Weights of a small mixture-of-experts language model, trained from scratch on English Wikipedia.
Size: vocabulary 15353, 37.4M parameters.
Experts: 4 picks a token, a shared expert of 64 neurons.
Training: a variant of Adam for the experts, 312M tokens, 4763 steps.
Below are experts of layer 8 (counted from 0) of a mixture-of-experts language model. Rows are named router (the router's row for the expert), down (a neuron's output weights, with its number) and show model dimensions 0-127. Each number is 500 + 25 x the weight over its row's rms, rounded and kept within 0 to 999. Numbers have three digits each.
After each expert's rows: "comes before" lists some tokens at least twice as common just after its tokens as in all text. This comes from a sample of Wikipedia text that the model never trained on. Tokens count by the router's weight.

# expert 32
router:477535516484537478485549489526476486502493481538506504480504530508511498504498503506515499511551503517469524539510502485513505528534475505503447522547533463531493479481506481515521549517490438523493490518525455513520515517477513537499512467511514414501528495458472513491501502465502461508518448518521523476501486505506460493507511511488499483504517525537522521458493476489493515528516
down0:496526561477479502463520477543541494496480506530473457521476521466493507511534521538509483497492497544435487465522465506530504476522476483458507525496545520490478517521502479534453545475488509521462503534479520475495506480508488464518482512492521476518462461504492520490457525509477486494559492522466450487511458479516495488498482495510480513513479495521542500511519505525484512495505
down1:496471485488495495496488480489532479554508517456515515467478534543515443463523475531502477466477493551485492454503455518500495478513543523500472492494521485481542479499494525551489497459478520528526466477497481491514508487466492502489519505510501483474562461509481508515481482530472488508538475515508469496496514465451482494494452488499481512501519454506455506513510510514530500498485
down2:474553493470470535490506484450467491502457516503484501476448504508495477525508528496537485489529491536497474508534511514471473517490495534523483490516506471478507482516441533516487528524456474518466450538522441498486527455507493494505498511525511471435523444470497512495490509502510491494507509499465485477504505455538462480488478483521501511535494498530500507470464508522510510531509
down3:545511519458484503505471484488507527486430492507454483507440497498449500507521492497480454526513485489481505504505483473462482510518514562515487512544508524527507483512521521492507506490522528456519502527517498518512497483488493475535488490458473503539535509477522509522505491493494530520518506481502541474545520473526532477508472492495525512471491564520507519480463476507511489521495
down4:521500467505531503485504494476523523487544473501530530452421480518504504533495459506485495449470498498544504477483484488518449511501526542496436525508494515497511484482500469494500517545525457532525548511521489476470526500509515513519512474504516552489549513476499496497520556450463489485521502477505503480511507484470486494484506497494530510469497531492502478478524532487508480495517
down5:501583566464538513508464480504506477494470485505497542524540489477458518482523489501495493489505491522495519502510540492588489491502473495530485514515509478514482521489484437488475535542552480489478470504541554514490514494513482528535505484488505477478498532446489458496554518457517492482487504465513497490484474489489513464493530498470519499492502527532511527467506467541529564504496
down6:502536494527508479510492483501511490520601499492505520510520487470494479462501474485478535538488462536484502462461516491473516492517516517508525492492496513505539445493496497470503510499497448535516504532522452501520474494493568528474511507515486467507516514513451498529504472501500519500532517497459465456498568503492501487541470500499448536501515481491464509481485460513565525494462
comes before: " ", "1", "0", "2", "−", "3"

# expert 34
router:481534502456490517513520490565500475482500515496487505516487507485490515479536492508505514532492500533461469487521504498526482502503475525462507528513537533505441517466495465532515498459498450504545449500484549494514505535501536483531523489504511500496500506493457517550493502513538484500508481552497467493538523502546480495479483494481551498508479522521492506480484515517535497497535
down0:473469498476522524533497493491531503464532514527531486542521493539493512504516492521485507508553498492496547530465515476540497484485475518443493517486483475514528483527502468521485479534502517507518536507495502563476521549467511508526533515499509556473433492489507477512525501501516481537480511498492481542493505498506502496496527476496479442457503553524504507419502468455505521516529
down1:489499522500507494501520481472494469501429498510481451503528533496511554529502495491468502455493491453494497550492496487530467506514465471467493540506547465524478502501525512486507484512519494493551506559514487499524500493499475467518475496502460492544476508479533502491508458487458511497548501472506483503512536511503486499467479514526540456511485522499455486492525506498480479457528
down2:462509533488495493503517493497489504498524464508474527457514489508505489495524516499494541480449500515508525510489503519503539497497543494504536521527453476553510499490457460498501503471483499530410527482507528503501515516501479453453507490440525497481482477513500500513524520499546514498509496438570513539514467450501467477500526483521484546484526481477506510547484531513534523469484
down3:560514505481502510510520533488484525481561483495494484489502477474460510513507541500508511472482497466468522491467511487506478523557504505520520530495510518464470502523510505482488469501496472518501465447562518539490489507455493522497497497537518485494525537523493512479487503457467472480492490533486480487499461568509464517464510480492460553467478513465509474470452504516453552491487
down4:490511496507544517462462463517500481503479529499484521515477465488461514460544479538472489457510520497513521476458499493526475553511487501522480548496491488504454532491477454475494495510514549490523475486535522490506506518483512488470516513491507467526508502431510492499492516515501463464578508457522474506520479482527514494450499504517516493447543475563489501510507511474536517510510
down5:554509510467498471483486470472493518522441501506486483487506519528490520534520512507525466482519456504463521544488494497478488527487473479480482471506535521438485511536483499540562517502492498477488517516478481501504520511495506518523439518479469483513480552446509490508498501484458521525510497488533504537524494501512496507553541564527559486451461513494535466471488485441495473485523
down6:495507504473510511490476452474527550491487496487526537498485498486505475505489506501515435543514475510476509502528506500462458534521491536521473517506488466483453517461523485521510511473489469484458508517522540515493459474492521504491551476510520507507481444480494507486524539531543504470531485503540498457485489506481478484511474505505487491514510486535476508493472491467509488513517
comes before: "0 ", "1 ", "2 ", "3 ", "2", "1"

# expert 36
router:521492523506474459517485452480484527503515481506502531459544486510487510530471499488531488506512520502527494461518486499535469492525513502520488461446472456517413503493521492477506488490503511510475528521456514466530459490525453506530497527512518514475494490497533456509507517492479520477518528473502472483511464533523529548487488449477480467484482486512493457485541510488524464475498
down0:531487490525470489473518480522548500532518521492506502446499503499513508471474537518527511488510477539486466490465539470504504547478544498502461521526488505513485464530482494497510520513460487501500488475493469490516513512517518505527513492481499465509492474446512460494517469484451478519513523502458485499517489516518513484505536489457499462478515441511485500501497521452500454474500
down1:487479450488480471512513473516538493497528479530486515462473530523498498501519447502510472528479476520504536462493517485513524510476482485513465474486543447517494532453529479468508507472524491530548488504579464513525484480491492496498492528495464502495534494456504481478502533519507484499510508519483487456513529501520466520460507512536517492489510450523467467518515494502517521530494
down2:502488461512507480502525492505495499538560539487461488518506536498461463468522499503523497470469499497502504487475523477493474495515519477498536470521517571499493521514477527494513491518509482508549465448501549494516483501461483478465484508511491479536492472529475498464501426466499490520498483521583514510483474495499512509530517475490488527516519465516489471506496493503538494505508
down3:549513514509535507479506485504477515486507499489485464514521447478529502518510457502477514554503526501495499495506537528537493518491560468516530453518529471501512538523478472503490475526509453464515501503495466519455509500500531473512477473510483527456534500501485519487540472436555477489504520496551532516500491498484472476549489466493484511504495508474489540489508460510512501496511
down4:568513474517476508487508505482494523459527490525534466488519480509484477478460454479528536522516448512546521467492475486562539472532504475481488489529522514508519511543484505509510510464498541514500457494488525518483529486472491511503488459518486530454493556470544533516483488510534509523477518540479494497480466512546514515500524535477484483497482536494511434490534499476470515456478
down5:512472495493456529511479512469508515464510462472431472491506477462515469519516499498469541499518489503504565560528489466465501517508486470488500490472495483483546526532517524496505517525555449479480540480510499547478513464498496476499503508480519470512516495536469478500521536547501476502503480503491462500453493491529445449521467481462492476451506482500478520482505473461527527458499
down6:486505533529464533477516500554551515542485501505530509482499486453488544494509497472493514501483512484494522486473488522517536477520489523468483509473552472500497477515535456503496503476482454477494515539518500484494473508469522521474528509503520507464495506478542501545496457479545527505488565480465486520505477483503528468499475503466478480528474491542507511493527480500487488490483
comes before: ", ", ". ", "'", "\n", "-", "; "

# expert 44
router:474539485499483562527505509455541512488497493528513434484541498513461526562486507519474444528502493471510471483503450510515488523490464516509535495506548493487540467535488559560477455504511531506486492508490476517495554484489511463506506512521527484483515523486496521493468486454458464496505485542479509490524503506523485494523481463480554543471495500486475524454491501501498529498535
down0:539466475500516475507509522452483539545403473457487535513518510491486505490506502497532508493478497512505486474493527534499515496503507447491500495496510497482564508481480488500500516521484459531481560478495529483540472521492502480458490493498528503499487484475491501494472483455508509512522433544512520533500491500497482525517534504533460445502490482505483506489476487537513522518523
down1:443473497505489455512527508471485442527433556494512472452503511521489465493493481506496504495530471521525518498524476483489446516531494484486519537499495510470555502513553462461491495490510525474494493497510444461527479515483480487486530493506489519522503481452450436549545483505505491506548477510517511511495547486529515514426507495484521467536511478491494479457527476470510473469520
down2:523517489478497537496514487508487494489566481534528531500493490531490487459516514515495469528491528484465486487491518476480495508474457516571517483489489463490414487505476513515499479507511525462500508527503533509498522476524474499526508505481455498519470505505513494490503507510465484561419506501512473454502473503493483514477481513475585531470540491503490485501475457504494507472524
down3:502516478510548453528484525526486493492467496509550511506504523503519520533521479472474506480500469548490479490494491524510485505512452475484474478501519481472554519477520492458493518503551497466525453545495469522541476510474500467506538521516530519483471503506488503468484463458470494517499468486487496485495530469481465478456521544485503504467488496576451502499496461480542488516547
down4:499470487491521448512509477477452487524419541501510441500528509482489461475525476476468521525498514550531502487445480500515534490499515478505482507481533492491569495485491510494499514499535508483521468498511512480513513474532498517459537493494541497493462515453503503489494485518510460507530454502503521551473489476495527457489526470506484470531499569517458504503486478520549542469491
down5:496495540540483501523512494513458491545444515545512460483476561465538515489508448494524522539494480566510527494457537481502516482507500436453520532505493488514534461501535530516525538503532495474507510486493523471515491466476454485492493499524535532516481530466494491484466464493485517519508462520457535519488495514528517511516531519510465476482523505508512517473478488500503461528569
down6:509473514501532517479465508514467514542545510482483501476530490474520475472455517484500509499506504513501494523504499451465548434531530473525504487488528468475478504463506529500502487467486506493488541475500535521449483508510478517519498516485507443473468524527509462478511489505516507504538470477484520524487523524494554516485504501476525499459515523492570501494466491469531523491500
comes before: "of ", "and ", "in ", "for ", "at ", "who "

# expert 2
router:503453483497523472498495482547514476489474508504501539472496527508495501517497485515461509449537465539481492500470482520486442470459560506539485526526499525492443523489505470473510484497499512522480508474441460500459538491509528495535474505459517502529492501469492519525485508497515474537482477500528513478521507470521458521477529492504515472496505475479496488529484490480489461509461
down0:476532494499490500482477478513486490500521469525507452462536473517459514498485512475497490511497471483472488547535462499483519522499548478502497463552458455510552527507529480531483481534487518481490500488492486514529468528509482487493504500546483480499468522502496508482468473500490459509467511497512521501530523509543512490504503487523504506454497487494451518539491476492499458502485
down1:520534487527538533492514538500483484503582495518455526499485525519512509485457565534547491478510542453497498495503514507493489478519471454526505494464484493482536473520507523463495512496507518469532518459487491512508557489472494477527485484505478502466514499531524536497521515507498558506533533496475504480485505507526528513488480472493523495523536494504515474513530506474514528497567
down2:499506476516499512488498504468521499508618542448510491472478473489492505494498516495512516515501488496502497511460490497494530485544506500477493482514470519468499489470518498500510486521501524544507522439514491508496514475452505488489513440489501500503488477526500486524501505500508489489499494464498507530484488470498490492518520446499493526478450497500526497462527456536526507498491
down3:510502487480454535505488514514523461500577490469515481478531488490506488487471473531530524525513511479464509442504504513519490492538537548481477509504534486466506498517487520513478492498524504496503508530481512504505454504478468512530461513500459494494498563520456478463495476517473489481494501476488518525477507515504492460503485489550494516532481478478491498540533515473475523496511
down4:496489471459494523505496479482478500497493550508506530509475501482499523475482458462517522492541475510461504504506506524516505490472548514535497523501491480494519507480456542460505528540475472488523525471501492481483501467491471548462514522538469498427479511506525479498483488467510469550471498504489492504460510518478532504514537509509511521481506505502492495526460531490516497539482
down5:477518507463479457499520499501502472510432489514509535465521487524491531521505524506499508535491493515483493469513510492510506473496498491477472523514518489484530503472498488533489527471526483497545498508482493535501538486506509481497530447422505525492478480547441516475524474529520492516469476488472490474509494480474498474493481504476528476559488506499499502474549462508547457482553
down6:500520482500489507498474529504522461468498498552500504524527475539511558443484471526534479498505507528484476510477514516514496493491485489459432489496528524505549475519445490525530474471552503509489464490516491535494505469501520468511498469464505493490536495481485497488494495528496522499505504505481552494481494484530445487481486479506513497512506490529519488472523486491506483482495
comes before: "The ", "In ", ",", "He ", "It ", "."

# expert 24
router:550513542563473519484481496485495493485510461505526532514501493488478521499523548502503485497478503488534506429503508481494536534532493481498554505466478507505438494551478477499560524462507539520492527499486475464467496487536474531484471519488519535516497501521501475453492504497483547486491475506487490499514479501484506547484507517477500477514491479486480460529508516469469481482476
down0:468487466483525465474485503560521482497485472468461492525503507505485502515510549495527528510515538442450512488500503502528492489502514482543462490529498502534490503502507476551478521511464439499520507490518489546461488508493464504513523507463505516494474557494531501498525558496514456470521532533518517544523504524496510473519442542434532500502485507456521485518534485492471499484465
down1:462531504493482518485489544528521492507466521528479521538479489489474527504488539482479488511502481527513498514525523537525499454527524514497474484491494485563458500521480502488459505536504506506523508493502548473491508424494532476484502491478518482511473476514515520513522476526503505499508540496448513510554505511488479516537481490495501520496538528529487514474466458484469497478530
down2:476490496501541510464512497460476505517505528506516500483467522526516466508491500514533471467511462465565507491481537500497492510533462512479521506511458504454514503551467504497522529497516488493530507477506506475516473481493467527523539478515498487509501473479528489478523425534485510519520537470495498511535489513523477511468520487499488511532565433505471493477460482527528497441549
down3:483480548475514473535522506488482483509476445515496500461497482466525471538502477554493547505491488486494508461493496549516548512482493520537535511457502518525480518448470475515530499484501524478502495528507507473492558531523512529473492491478535520492510496517510506525558512498490476493487520485506510530482508548481454556505513518503554524520496493561448509459478504461462482525500
down4:514521516474502521509493498513501508480511529474525539501510523500469478513487491495467523479481517496529476495468518455507470523454505500474482491509478484520459481552467457510489490501462472517501486447566486526535506525508493524490490490505458501480464508528479530516477479491491470426432501473473506537525489476489536512491524508503483498485467477520476480446471511486486544477525
down5:493504467496492472542461505556515516471491461474498573525533501494468515496508499520497494480502527495517492507510506537523476468482461513480543457468484533505473522484515529442527483486519504472497499505515453488562495516464495516475550516500503472551512535558453519539496519492480526496496474467541536458535488519477556473555508464532527483482496490519502512505495483500550505505479
down6:514492502541508488541525473515472461504497473494469464506492477503562512518528492481472505511456491501509528499527475477528546488466474528509518532499493484518503512469522525480481543509446539496539545522518541488480520528521508482474513510460486502533496552551484510482510450479514489523524491522512505484528539540456517517519502507517478494511480494510457531429493517548508534502533
comes before: ", ", ". ", "-", "'", ".", "\" "

# expert 27
router:486521492486526480486490507513454469478491505521470553515494494511497502528490520497486511462476484510484504462512525507502428506478474518529492465488489488496418531518499484458509503523503518475508493579469536473531512510580494470540492543483527484545490491531489524483511517513508501483485511504504490481521530533493517511484520514494532478497515492492509512511487496514526484465484
down0:454524501578523534530529493517509521483449510499511501506503512520472519497472540494494447505526516536516480495525546526489491470459474472508479498486539513504504474484486496531479486523494506530455537513481532499544510552501497493493496535480435505510532550546483511492502458515485454481501517528496477515497492530465520524555521480480525487539546494455493443491491484506484514488505
down1:494513501475509498470516483523474428507395537495468527484514525508510454525525487496515502515543525525472529495459457541476473511499501503497495506497523503503444521513487496467477520502500506512476447525458472510517521531509465471487499505514497502504487495475494530506482535499545459442493501527490475509516453517540506469499480511512502490512538493474454488499467512490512472508516
down2:504548492512506488490484503521506468530428527484482493472512505540520477517443496473472484531481532529483508537477545506497492491462534521481491522531484518481379529503501480516487513511526495508474517511514514522510482471507508461501491474475506489484491476476477533537477518506481517466481476514501511499499544532488524472556534490483438540463494512500526499522491485479532501513480
down3:475535484475488516509464497497489476508535514501492496486559505484503540483523537493550451488494497469461518497558485479492512461525484529506509487503497484500550498477475520505457535520491488515512439493488498515460481480496551475508538472514487478460520472489475480479486502508528485525508522504499483475496498487513507474527503456448518518542450505493518466487505457541525479501558
down4:501536491470503482508503535499440475542469476492496485500526490489507451507492478491483478525486544477463496529507501512510483536477521534496525507533502534472447511523464487492485558533514471497484468527502528485476477504477535493468478495513509466444449472468454527524509514492463517492489484477484505498541500519499529475543573513515465477484461525474521498507509525472507479485464
down5:458511477511498501481482491513520468515486544541484540536491495467487504531563514504483499473522528523519548479534503531498546488513490504462493525559508475561512520475471506506507509501448479543557472469486504514468509495499488466471549512514559484497510502509503494514482541492510514518523477466477471520500529453515537444535497475506532494500499553499472494475543486496541530512519
down6:507497469485506515539550476482539515490444507534478502507512485521549474468477513510521512500452502527484467480536537505537512462480525516477485516527490471487474524463482456519470470515511488496499490491543465520481485511500503498541559496505512487438541472497466518486470485532543450529468496506500490506538499504494516507471516479513456495504535469510476550532429481499468453517504
comes before: "s ", ", ", "\n\n", "–", ") ", ")"

# expert 4
router:484478508476503442470479480564481470487487504519463534501550487471511469532491506495492462473487488523484498467527523523537452527476468510507486527494519525506474527523517426480522485529502570504518482534505461536503500512569530493557501516521485519522463489528504508484533495479491491507512481455517479486502532505531529511439509548468513470493545506525512509493466547501470471481480
down0:486487508476544504494494467525552505511537543526528522491527508481493470520486505529538457455479525507493515483524514494506409512498468521513495534486508488511418550511516476523486476560488524541512486524518493519538467509507504494527508474525506514467501521472511439503526522503502505532532490516522530470485531495545515536487527529476468517517521514533557515476518533491503510483502
down1:500506444461479496500536487455483513465486484504478516527512505478483506528484505482458482522493510493495515473511529553496487472544490528487478499506520508505457502527491529533514511553501462498500492524498491469466482493481507488432534466507487496531496516496469530484478494484493480513514545485469500448508484521501511493492488519489508492487498501488482510505487524519540441477504
down2:509508493484551541490474498556485501497432535504480562488532518498481529466469518487550480494487520479540461488511526504535487449530453478479474510459512491519532536485507496503446513533533525538546469510562510518527485497518530510522521484481519487493497505477506464511512481517508517547488550516514523484522508509498515500507512516525496539542501510513530476501534518516500495500550
down3:482503492498487492473495473528518549508553528461501459484500531459485521458526490491485492533484535510519464477447481477497519468530525477504496519498492518488594503488560518493511494502498499516518520495474510492544510516463521479501540501542536478507504515534492449497473492558457470485526507531521518496527521490447513534481461469504503509492511520491480499486498566515485448512540
down4:516478499465496488515502505497483454518484486502532538521528496497488487489539466492486528517488498482480527542496504527501541494482520498519524483561491436513538492510452503534445589490507504520497497498506514480495491510519495511452494488531461527518495523473509505480475458475513509521491537487488457465508497499485513487534502548465494489529462466478521516506531488481521494462525
down5:538461489505486509510499519517527472506508506430489479441486488519471493491449459519490482457459537530519483483479491471454438501502518542507513503488493487511488513465513496548494534509494536528487535502522484519542536514513489497514511538508538527550506466491500489535500469474525498498518520503499488524444509476470501519461514499490475555531482507545551483512483479499494461516510
down6:480492507514527517513513505525492511503440488553492493521481451498451460522494509508525505512471497555507484496508508468542476484485455518534488509563519512532479564470510504540469522544454535498537480553479462508528521523529508519505512476496523488464484488534453535484493457493476511470481530518494521472506513502470537505532523500500550506524501505550507485509492486505509468495509
comes before: "| ", "- ", "″", "% ", "′", "; "

# expert 25
router:487488461493502414502475499507488477461478502507471528517502507477528444505494503487491478502519499498473502501499512520510468550495511498534482519485516521486438528513488465442505524535520525490508479505455510494534501464538460456495533468496506531509511505484508522474505481515500469546531514555478509489554533494537529537484525498536519480481485483485452492501489488488481476501485
down0:540465476511496476480529514515452487525497538502525531535501480528473484496495539505446491457449487516497546536516475470449499493522471514485532498499500486440447474513486486527454510530533512514508500536497486494497503498502490450494532500485507510509462486541495510499522500555526497539514490525475533519482529527545501490500481528496498507523530539464512508502493513485524556530478
down1:480527509515481501491509528474475490538419553484460523505474505499481477494501516517491471483498501496491521518517480494482480500497496539551470532500508510488454473484498531493535514501495487493498470550501518499513477557499502486489537526510508485490562519500469478453547498523514456513517532514516514448497522533486515471501458525495511490555505473478476490506522471522472481519508
down2:504519540493482503486522494502485512504518504513535470476503505552512499478504483491501505506518528494521514539504487557505465518465509497472522450497471492476511485427496553490510497491470448510472525467511518509494536472513514517495465491485500514513528499457504507474517513508533504507480474486497445491514485495504469457503512500490503510492448497510492508486535466481493467505486
down3:477488467487517515482488476534473465490458512493519520509472515490509485519481522477462512498553522507507501537501493497535477549477484466535491514459464522487449483524513481480505516509503519468534431516476498482553486497498501470521509510473474544485485531474549499523498484485497477478532511573494511515482511494469522534529523489482464550460486488476509477476506497516494464497490
down4:482457493515516522517513487483542494497504534530568507500463520489491502486502523480472455501455505499531542545474492523470468543524489477537477523485476513464491441478460451472503531488540499476530524483500474460498522509515498452531521515526502504481493517497507475511496471521535515530476514571474530531507470508531491536473497474516512445508520537478496436528508532480482480518493
down5:522492466519495521483523529465540545499507477473475495493515515525542514475528472490462510508519507530494496480491485530515529463528489487447513460549491489502500474512520462492493510496453531453453501515489555527505522501504534478498507481517477479542491524513512482559504542465499531484514510511513495495486476480522483475520509465490483490523508494533505548511549490506488509480476
down6:541490487489509514495479509514505523461543454532481530531494512491477492508513527527462504473505500493497475490467506548473481498484521517535470515433481493511485492473469490461501494502486511502463502519458507538493488537551509472538485502461512535483476490491494503473522526459518477508493530497527418524516506481491526498487485523501525468507503476492456475502474516457472492499491
comes before: "\n", "\n\n", "- ", "', ", "\n  ", "S"

# expert 14
router:490515499486473497583563478514521518514503523528493498524468529480515469445484494478507515505542492524513496481504530512518505522464500501504512532474498536506478506509514482538515506481530498494478500512493537484533520500521505495525514504509526521479471499561486488549461481507483480525491469512499566463495444515506517526529504465468495525476531495533504473494423489511493529495493
down0:482524536506460469476515483517495485488471443515494464500501485525517472546525490537514483541506493515487498502484511543536453468477512496486455558484512464473509516517473439528511465496493492495535502520500489546504510490489540514528482502460508474538486493486480504513497519480525520509474465448515517492485480519560476498542484484474488484481474450481477480514514509503512495493462
down1:519488520507520483509450465502531504485470503525472509520493494489480527466509469498450471500481463515555528492557516499528522502533481498487485499476515457508518486540469538491504492502535492525531533460506488512519542534517506489513474543503489519465506488480521496494537519504531533508483507489518474540515470499480529476489473502517463511493508523493511501505515491520522492541539
down2:537507480504481524506482485472516534517490480527491509511491486494517459528491476506546492516476470461476494500490499519493499509487478501471539518452480546468441467481496484517493473508479484488513501552536464477507512444477497524489456512513506492500474501522516498472480498488489496495481475457495541517526460491546460514467482512509509510501504513436490543517513493481494521473470
down3:470492514520547454497497522533472504526474502480537503499526519501509501499554499551491532528473472508500508491480513509495519521511521472511506476477546483504497518509483496528531495517508449508520510530452514502468517518486479519518493488516487495441497528501465540475520493524538515489531503502509485521518504506507511466533555515460470499510502471478546473521489458491538495525470
down4:493478473487497549518495442549513455496477486512471503495486498465479496476530489530510534492512518501496519514518530478469543492528511524531509538507501516479456480526513447492509522491504518480499513510525493493472528482509517486511534479437554510527496554501508491552502503483487540503499534502501507480510526486513528468536468488494514475519476480542506528503498462543497526548516
down5:555550504498449496519497483517466478470549461544513504487484499500459498509493485508482536504530555521474478538537508502462515502493506515490484494486493468519500482522518496515494523468563520490516489538526516503489464491492522478504483498505520509460551517501536489502565509494524513529515514527529511468502515499491537522475459463489483489494511541535442467500536460521471515505509
down6:514503515463466537492481541469469457482443483514487451538526512549460514484467504504490471451526531493499522524496490476501482432514498518480468526552504510475534481502524510481515458483470507518469510490511505566482532529518526482524464491522518515495536481497519510529488466505478504506527513526533452465446537520476529504485484500474480520521487498551522429513494517526518495482466
comes before: "| ", "- ", "= ", "• ", " ", "Born"

# expert 46
router:439492515499501510499504465518466503469493514508522483507477569514482451512477497480467557510505489536484475469504526531520476481542477510482520500496509487510503516495524471500535448502522529488482522483525507512515524556514500501521471509520580508502493494498468476454548507567490493494475464514504502478499541535512489509429498517474530460546503513487516525516481476482494527501470
down0:478502479487498542516476529493491481495466485519498463500529502508458474495540500503503441513526535495513477484489498480489504490498512518497477484519522494526503520512485470476501524501546476521494462470523537499532507475485496512491473442492488546514477523497522481501463490525504552515508535475509490500472519503517491466464515491509513503544475468483514496491501549500481458421510
down1:475529501517532506500489503477491498512523538511442484525493549471489501506499499516531442461499500499536502519468505521515468530510523491520508492474501517528501495517525478500499505496490509464469489537493443489492468479530508433484507470464488521511529480514476528494459500494496508535483517482463491484477503500491471465513520493508519498471507485496455502526545490499512481498484
down2:496478475503466562518516505522493478514604525479456562476470500534500462516536484502506483506532480495493523510513476472541496492503505553526482494483498508523462525508506500530521521464499515552522505507501513515479469481481478479508466555488501476469499491498517498487492491479507530495472486495476507510507474504494482468527460475519527512499528478515493512520475508504459485462435
down3:487534512504540510489500483505525516477460555485517512455473505497462516526520522485462509492514538507459479498506510468459489475505500520557476507472521472474564520548515499458521542482513496490514480537513523515502510548509515454486501527531535522467509503500479481519470509511505484501506477451516501489509493504477489509524551519520494481458512489510496486533478478492497522485520
down4:498510486505502485510477464501502481519460467512488454504462521508534522513504482489517488505546564535465478494456449520495537521469519506475479460494522497492570457438514520530487470467501478485468494487501522472467503504516482500509513491489477518510477478519497506480473475468450508515468464520515523475504527502502454480503507480528545479460486490529465488506529465473521491491474
down5:492559496500537505468547524480478546488535525518480485493512497488482472478469539494470503446469506506508523486510497485505464544492491502519522518485511476474481541529519532477477468543500495490476488507522520532490550503501480531522521529515532476498479515536481475512496522467504489515514506472493515453529508500476485508495522542503477502466495499511492539472516518485484524477491
down6:510493491504483485524498435468566538553507500557504503471522497517535531489536555527510517504467510505496538506521552526519451473488493516449471503443499555513537495492474476509521504523486524505499554503550482498534513490515526516512502478520468484484505481451474452498525536509544509501485516457489449568501462499526470521498511499492463513484543468547523512516535499496509527512519
comes before: "| ", ", ", "201", "– ", "–", "200"

# expert 1
router:500570490498522486495490473509491470485499564505520499491485533484486531473467458505491508509492527468478514520464517501469480461447512481523480506511464476516538436511526512475470519534475468468505479537505483445498477500478515502505517528523443487447537512503513490497502498485517448476464525503532472530478505515460474478513493550525509511501503504498525511519495501491454540547537
down0:502497556461504505485483481501508482493552503458493548496487512486490520487499494514501486494518454528442464540517502467480484445507505472524495499480490483516431513499532473473480538514533543477481538474511443511529504499528486492539496462511495473509519517489509499540495498522439495534531496530518476465505455546525526471502502531476506561527501499500507508499526551506476480499515
down1:522475544518515510492434478489516443516396518515514489488471456548498493521450481545514497516497549466487466492569496478484489480481453495485505525500514513554550497510516480549493489509515456531526505515522550497493497518498500507466494506505539503495501499501455486518514516506509468499553494517509483481492471486479521475543501488481502440493482502517499515531487512530516498488540
down2:494460460505488545500464507495463481511528494496484455489493492495484514513540450516530507494458519505524515512490481493511480472474554481526511502491512499458464482530504492477454543457504459501494511503481476474531501498517470488497550508481477476491478523497549469500503507506451497495495465525494508469506495497521477479484541450481444570511505502535504467496487521559492494498501
down3:490496481521531499512488472516482487511528505521503500493480488483508485497465505544490500492526502491529523504504509521488532489488543541480522495526540461478509517477490497497485542465502477509552532511491473463457473508511497515489520506479464517485524529492509509530527474516487486515498501492538509498497515497478492526486507506518521532469503495520510522518487520445493488449500
down4:499525479490562518489503473465528458463464535510480527458513483505492482497474470495517513473492502459512460507500517508489507487490512513495494489506507488456529487570491482542462518543534548502514489532561488488510543506515488514465525447503500522504484494505529502509504497506474550491498496500456474502461468521518503489477524466506496495518509518495472458510524511511490515483551
down5:500510528451519456485495485493497528472468488514473487525479490498505531485487506502472481532483497500520467494539557478481484463487515510500486514485517555485577487475503425493508479481503531466496541505532473479434460500550531471518559514489500499473477517542503521477504453474485479515492471511531484498483502498479470497576500467532526492500501494493501537491502515466478547506453
down6:507487487505496541508492489518527492506463511520516512508511514454533471476487475502482495469526499543491511475505449492497461517540479485513547497540478589546531534526497499446437511496481492516508500531529474486547469488498511471511492523521507468483515513492452511484535490509440498515485451537523506511502500459477512482446500525491466510442500490486500495507464491488499524478505
comes before: "the ", "to ", "a ", "as ", "his ", "in "

# expert 38
router:523456523569501513469448542460461503475510484505488453511490471491518502523513515509515461485465523490481509500462536509485535475506535513498496457507490484491486511490473497515464503525495543466489514472538508499472491501503527521504458518478512508519543497565500524448500513507454545508487503461499504475522437513488504490494508509513482490508490467517472476496505521519474520482444
down0:454492499534537472466476470464478463470466497504533535457510460548482495517499512444526551490488485496501472475525489523521488489444496473489436488494483494483483476501520497523508483478512553492532511525506482509540481549490524452522470504517523486513506500531476488510497486529486567463537509557476526478528492534513500485482484506481436512495522460492504553488467535495520506487481
down1:525494525496510463511494486522490462533554500516490511499493479484534484508467546503513489503470493493462529513497477450515564482519478520507503493484492524510450534519470458470522492527531500493519492478552471507537486560516505512505531505497477470532482523497474463486471478494488543488481498527474466491488494508505550504498509521515465456508464506529533498518495498576512473556487
down2:527476541516479511485549483514467480503458517560505504466475487520500516500506502449498495509536521543516512457523508538494506498510500485492483455498488447523472495498491503499527498509525517526541476510452487500506490490484534468442502531479545506519520476541500458496491482490528488474492523474468508497547502496451487491505514493500504497503493514471466560512463540532438479512512
down3:491548452475486515573541540502559478463506500472499506486522469479495506525503505532543499528497513497506463474469492483517475533463474514539461540517488512469505511514450455480493514494489532487522481471533499541531504472506479458452494494503490494526481497509508485522510526501536508491501520481456476523507509498510494474500464481492494494498489484538485503508506443480506507514474
down4:511479522545457475528513457519525528471541547479511442476495494494449543473496515540483526483530476497479525521509478508515513493516486482468509484523459498499547475487528476459429480475452471503506507505482485506487477523516470442480510526515528473486536535481478516508518498546516501529531484479449498528492488494503495442495550537518492509464475522511515473518501466497544468529482
down5:519455494469543493522497515519500470514465549477452489530506522506563458546523541522511486512497484490473518456538491504486471490449485467513511553497490495517454530512454513483460471528495568477511495494500469503514491500497546528435497518504534525500455473504468492467523466497478485513502481483521504502546524494469533478497517489480514497524543542519457494498485498455497496497501
down6:488452519483502490543501491518501522520448521521519481521498495511515479513504486463495455511486481497503533470521493489507487529493511511473518489475486493468498503517503488455500486453512507501524504492534469464516504488524502561509472465530533513551436496474536571508574480486507517487525525502509500495511468494502536513489461487492509484499469496518516492527485529469462505500480
comes before: ", ", ". ", "ing ", "s", "ation ", "es "